config = dict(
    n_experts=80,
    activation='silu',
    router_score='softmax',
    balance_loss=0.0106,
    vocab_size=2048,
    positions='rope',
    rope_fraction=1.0,
    tie_embeddings=False,
    init_std_qkv=0.0458,
    decay_fraction=0.253,
    final_lr_fraction=0.1,
)
Below are experts of layer 5 (counted from 0) of a mixture-of-experts language model. Rows are named router (the router's row for the expert) and show model dimensions 0-159. Each number is 500 + 25 x the weight over its row's rms, rounded and kept within 0 to 999. Numbers have three digits each.
After each expert's rows: "gets" lists some tokens that make up at least twice as much of what it gets as of all text. This comes from a sample of Wikipedia text that the model never trained on. Tokens count by the router's weight.

# expert 57
router:500516501477527472450502512475515520506502527504482510496483510489493470480463497533464558423493535492506518526492481472504503503497520468471498459467513511469490500475504524534487507469541512458502487491533479454528511542516490496522497465450453499518475494524523499502504521532482501510487506508454454518491505541473508497507545512514461484483460489506524508483554478451486536435535502457462520513478494491465509515536525496465512529478497490500479476492471486521466517468506497
gets: "\n", ".", "==", "act", " so", " this"

# expert 34
router:481517507502507547536507497513534540446487460467506473545508532523501495498498485537537471493491470508500461484469478524507517477519513480486443495453547486486484519490496477484487495486491538506483491563533484511502514465548490468520528493479502504510480491531560476493528518522478441520471482483518515517493497500493455508493531492533520467508480481496511503512497467472476500512523554499461519488484487473446521485495506487478499501484502531456524483533491481569469482501463480
gets: " Ch", "ad", " M", " ch", " K", " Z"

# expert 70
router:486463516459457510517495539487477524507482519466516512523455482501521497473463494549495550484479533471504476499472481489529556492482476514498440496486441494494476518503480474523501521445534498499454491505514521494529507531497482484522482497498515536486485493513494467515527505495466503528494494452491513534520501517462485517532505490460462468522487505480476525493479520511515537489499542526499496460449512494510513511513506514412521484505513481511512497498467558494479539488498543
gets: ".", "il", "'", " \"", "/", "–"

# expert 47
router:491444523495499503483492536484524528468487535472494494563462482494521544483538487525513483513469500484501488498482513477521511482531442462496480480514526505511510508531524596524507484470554518496450483547516517477497508520511521475482496491491463518510462493472510505508517510492495523534464508496513502484507450502478470495505521526501481498483484469468492513480501488467475512521483558508472510464491517517466494518517534528479474531470478545458494537529509493514534455487474494
gets: "ri", "ni", "li", " La", "ba", "wa"

# expert 21
router:499494537476489516481476516514482526540513462470467521518495477513515467483478472476433571479510536454556511510485480464485512518477533499474504450499520498533481505539448464541507510503506511484515510497498506484523509482467473495518497477501483509477480480487514531494514522528507539504472522485496546524517464502509514508500502523515502507534487505466524423464497480479520508477542525473462520468476498541495513509527530470463492499480497497454490523520492517513530505514505437
gets: "\n", "re", "m", "n", "==", "==="

# expert 11
router:499488503502476532537505492513515502484513468496475454493489552505523468485469509493474519522506484504517480511491508505477479481482461519488499475510462483530472458491491487515454498512529501508521489473529517491520518542483442490522503509473511491511488441467527475468497494533466537517467470522487453487488468530476479484538503515483464491487487496487472438506505473509491507506526532527501519480523512516495422532525515477418558512480514543510515474506457478475490490512523483
gets: ")", "ate", "%", "ity", "ary", "ship"

# expert 40
router:484533515497501508491510471529507523463499490486450476540501454487516480482468477507499526501499480472513518506518519487513525486515466542487498496515515493505459472509445524478491512488538529469520492438528509535499532525492488441539498500497451486488458512539516509486498527531480536524496507479478462478491479523546483488503490550505490494485438490487516449510463501449476531488542535502509510483493486499512454522531493529489503512487512520502521536509483477479456550529513550
gets: "ment", "ation", "ies", "ers", "ence", "ction"

# expert 17
router:473470505503484537502518486447498531487483478504466504507477506542486502502529482553494521484518548489474555503491473482519483476546505497464522547455490485461470542502473520525479517483517534497497446494532480502477506479519494493530472512517519521482483505498535501507525529534520481527506521502532457489495488524520469457510544516491553453508491457497495478463511468531494494462520503523529494532494498502453493503472498446494537494519543481460473512459479499476486478482481474
gets: "o", " a", "e", " A", " an", "é"

# expert 75
router:497463514468506495507496491476516515423478534469504502503472494504477538508480469482557514515514532472507478482497512454493526492475472489511464514442495484530513509484492491495526509533540496529477469485542500492506511505531508451515475458523505509490474486504471475469450545524460465509465455490509523538505486512472464484504521481532513494516483500470531441498522447461523493504484507500494501475529521487517486500505501488490554501516534507448494519519460473471488531456488484
gets: " P", " p", " A", "P", " M", " I"

# expert 74
router:499465511472480504486482502496545536459488542485503523526500568519540521469482518516543525491509506442498523495496466496536504470521505469459488554500514506490502479488518492508482556487490512507536483508515492515536484531476461505508490438451528535505460472528542486526537509527473528523498505460516519494507515489542494512486520524475496518514493482463513499472481499518502515472511507522481514521480525494497535506496521498447518529458517480511476483492458477513523546522439514
gets: "al", ".", "ti", "min", "di", "de"

# expert 54
router:499484530496519498484481489430503494484482479485470490531490459528489531480505489476484497518520477485529476485496495465519514505488536551471492445491519477526497499497526511544480511481531489506467475471533538482544512472481452477517507557521483542488480464490522463473555528521504485492480460500517493518468502529520499486498534519495478498491487505477470540486462503489499531505517561492461524498516493463500518515519515499530474528508527502492490504488523581489502433494491472
gets: "-", "–", " ", "re", " 1", " 2"

# expert 5
router:507522499481510504519516455478543509504481455510500502488482461517524466465477484537494487514501521469490477482509487497513519471500510506479499474493480473488463483510462553497501502504522523473506494527510498489512509497491469420529487460499480541516489480419477489475502528504460501514454504475472495534492464495488494510540517539499564499521481469476462442506536499510484509457519489483491548446480522502478516526542510491510516484463491494494533494506478499544535494547482513
gets: " |", ";", ")", ");", "---|---|---|---|", "),"

# expert 8
router:487476489468514535506506450430483503499507523515497461507501539514511496483518475531542478528544519471477481452488502504487536480496461501499499513468489495555482470493453530504496550515527494498483458544501549526527510507497518512512439508523512487509461515477545463497504506521472460490469468496490506479466478511491476500524482477502526452488482496474522502497522469505511491497518487478498516469444497473485474533528524530513582515503491491467528482511482500500541489482501509
gets: "w", "y", " W", " w", " st", "th"

# expert 19
router:462473464462501508516519537472526512441483493488479540502511466552507469474523486477520541469494488496501515494487478469495513492507443492467486479461491496481488465515483485507514489545513515492521492486514486474512496508521495458528476487511455520512476516537484513449513472518451467510491457493510538527494464490501456496509488507486488435502508520472531519469493467473473505487557532522475494484458470467492532491533530474489478470494522544463483502491485499535486494483461536
gets: "er", ".", "h", "ch", "am", "m"

# expert 42
router:493480513476491507508523453461472501473510458494492513527501499509491528501503517594555465483534541474464498481484500445542486499509505496501486477497482495481511514510448501522501482519511486500486480510527493531491503501516463494543461470509472494495457513502518508498523505517487439503487493479552506509478498509503487451531501497553548465525516491486470433494519486466514493483538513497498517506488515488488490517551524461511497570463520501453516495493503480502460481502491502
gets: " a", " the", " his", " an", " he", " A"

# expert 62
router:482483554516498505496471483457493502466489547497471484520488500553547487499501488463500498501480534496518460468502482500547482505510475497486485528489472507496492509486479514489470510492505490477503467500511476476537529506466506457504471489462460508541476494444483425474474508532481508513499458518436527482505470504534462476547522482486520517488454518524500510513555503493500518518504509479518525476476530473514502517491503493501535516490570504475479521478491511496446501474503549
gets: "al", "-", "le", " |", "ce", "l"

# expert 65
router:490437513465484500489494517508470522524494517483496496513478525529525523476496463506505484489489518457544459482501486480486512490473480497491498436454467487473486506518516483519487525484507530509437471457503540481537500492488503479501515502515525497496483461531520448506492501516470517524484490498456562462502506505484476515523515514553451467498502489463516470453520491518469518512533509491472510492475511450492543548508525465462515523501521494487504497473535522480540527476475462
gets: " ", " \"", " f", "_{", " $", "ver"

# expert 10
router:475494525504490515515488489491486516470486516513489449516520518497545506463494493516554539495509462489519508508488482430514486462522484508476502477484489454492498474519458504544507497520495519477511514456486499503500533485487486455491499473503494508521506506486509448485517491490515453519495504495490536511466450501444469477498488505517488522527465504489457511459449511504462494441488513516485496491487504491435501520524495454444534468483500481486472483518431446510513524497504521
gets: "s", "er", "ing", " ex", "ers", " Car"

# expert 13
router:488511498508505475504507524465508531438468514499467508512536497475524488504507481525472455441473472512502532504486504462537500508509458532490493503475429518515493503535513549506493519502521519448474480507508494546477509498541513480519510540478501521524446454515504451443520519522477485497475511501486552585475506516528498476495507504478531498501456464502496510501504524518496496514525547492457515489467493510467491485520526478537516492490500526493502534481485504490519483527501494
gets: "s", "c", "el", "port", "ac", "ch"

# expert 48
router:473420532504440538473441454526499487479476512477469520519481473503458490516451513481479574493530497488524483502489469488531494482539519510486511469482456497506475462530518498502504481470486494477535487446526499465489515519524481457533514499460504496495503515512496515456486496491472526530472492474503519528486508532534503511511536518489499497500505456513488440490479509489473529485484534506501532505501542479494479489496496503489503500476490521500495542494513533491470518494439520
gets: "or", "al", "ation", "t", "tor", "2"

# expert 2
router:501488551481491493502488465475513478529459526499507501512449504483484512482517489531474517497507524472519504485500506481493543485508503502461482488449475506511465424511527523463492529515515507426458511463521516539501516523500487499529481524484490499507476479502521481470499531546497485486464482490454416468471494514520508493490524535488515477499496486480485543502508448521471490491475504534467519538479519524476472528503528503494560528511534517493487497497525524463485470519499475
gets: " ", "ist", " 19", " 18", "ult", "cent"

# expert 77
router:466521526467493529508491487510530487509475472468474496499458507475570488475512475546488469526507458484511527528487487511519519491541527490490493523493479509546491458516459494529499531560489539483490482468515491553538493502530460509508531457494443526480488505527487493486498542488437515529477472460470485503496498517478499470500520517559488492513488506508506529471525462476474480494487509438476503536470503519486519493517489500503517495475501542481507489479495482512455526474485490
gets: "ut", "duc", "ten", "pt", "ic", "mit"

# expert 18
router:509510532496443497506480498487518509505473473521517458518485488503502509485498481524482521453511507461472469497504497495583496513488498547477539511492459493486488471497503506516462479539499514498499481518496437528536489477526468499510492451481506518468469487499508493464484520517496437479501470466520504501476499539519520508544545474566526426508517461486510456501487475512496524494523494493510521512457521449450488534523498486515525510499509529493490497503503469509509462475491485
gets: " the", "c", "th", " a", " The", "est"

# expert 72
router:474503535481491486488477491466533497493456514524502484545530555551500579489468463527506507470545537481529477473512512486492539490479505507485488471495531466489494484480485530513514507482520498441494506507488535516503530493501500463500474465520469499507468503447497433501475540530475490499482449485487536512516474523499482521506535501506478492525455501470522503488494499526474494500483495533482549489523522481490501497511499485462511502493503545493553502516526467537458508509471466
gets: " f", " F", " re", " S", "ur", " pro"

# expert 59
router:460487497470480542513468459442469530481476509462461526498503461513519556505532520495515550497530489495474453516490500496476538495483527492484524522478522479479491484529505474508502552471510517434479498499520535480509517494505461492524519442501484531489487467538508456477526537496483524520507509497532536553492496528495467512506489518526493508509505484482529488473458464471493521506495512458495514469538497512458519507508535493442522506505487533466532492512488478522516515499493478
gets: " re", " con", "S", "on", " Re", "R"

# expert 15
router:512501504490476490489486502506527492519508505468488456490509520529495542490477522544527510444508490490551503453494481479535520448512529468490499541474447479493467500501507500514486524516490543519505482489534454544533541511503465482531511549529472515485484495453486483502509538489498525516498513488489488495505514504493472479517535522475496493519481523498494519493467505456500516465501494462481503498516484521493499508481515452471500579501493489480516571520458555564525523486497506
gets: " for", " with", " in", " by", " from", " at"

# expert 0
router:484492516503473500521465527509538515482460499502486518578508476505475550485488479555484445500525520472509518504506487495520531510514533505501533522504509476506510485503525538504489495525511509515515500470516515505510522503520502486506495543517457514483496504467517507473482515518474475495499486461486548520498490512484486470521495487563550405508485480476514403480493507462478542510499519493517496477493518482503506495542507456468500504491496522493530492473518449521485497533482480
gets: " the", ":", "ic", " The", " |", " he"

# expert 24
router:493495515480527479531489501492492502464486455483439468526484484531544479514477519506477455498534486485493535503504512486492480476507473532449512522505478508520486462505498488497468516450547502520555475436524522483516524564488460430498480530517495498551492481464513518506502508507500527507468506474497456467487471532472492519498523519493485499516456476475507478507500467493506515471493500489508496518523509478488481481531492502470514550453488536459513481494510513551457521493487505
gets: "ment", "ative", "ical", "tic", "ance", "al"

# expert 26
router:494445536476478523518522495508485508488502500486485483528468469532471530479448452487534497482532513473519482467488501505492514498508469518502467522507504485501504535475514532480496492454515516499492482480490506471502530519505490482505502495472471492532475485474561505475515497497487487519468481483425511526472482537484469511516520519507555465485518507513497494489494491474472489473541508434496503499518504461484510521535541466534540500513520522479475529563480462548553529463504483
gets: "op", " G", " B", " c", " b", " g"

# expert 25
router:499472491490517506443509493469499518508506506475507453497493448529492513470490523529545499457490484478486570483465469513497515485500517495504510484463471476489466554498520482506500512497495531507487497467502484545495533529515454505539468519508518508539532497493530462506529532508463469495509516504502511480471488509467466509545470563495518497498496496484529486497462510447484541504478502474476521474443493493478488494537499458470507519437519514509518508534472520537519538501525518
gets: " as", " on", " by", "'", " with", "ing"

# expert 35
router:450484526507483514501506478491495492471485554536481515491492477523504542490449500501497503442462471505491471525498477499470527470509486501487476487516514485504484501556510484483500514487519526463482480496579527491501484493507456486543469482451493510511505496529485471471503489481511486516491492498510506536509480501517470511510509550490533479533471487461526563491507443489472482521536504495476525460517509515478511483508553468498520533538480523485499530491492467551557502537471486
gets: "on", " re", "ho", "vi", "am", " con"

# expert 64
router:471452483484471500498461476487502502518479530486471538498487517530466486484492472548468512487527493468516455441494452475483510491483473518490482461514518499492471509495516471489510507564501508506472459455526503472506504533486510488495519540512509507529476473520534498470512510500470491503482490522507457489477483509490487489516533504529506502504503496479511483478527505497497528490520535420501495523465492484466503550517486447476551479484529524502548470488486497444563502474502534
gets: " ", "g", "us", " un", " c", "y"

# expert 22
router:490506493509503518517462428499491502507474499498491502540500533513485519495498493562514517489488521484529514475486449490500545487510535538502493515479473478525495542537491482480507527536519507546487499512534485522530496495478484492505481512513484537505496491482466453491500481540507461509480496505523438519502486498483467431496507533511483520530488517471449507489506510493451568434529505429511508487490503484502465522499489506508491527518505491501535530523502487492484447461496533
gets: " in", "in", " In", "id", "-", "u"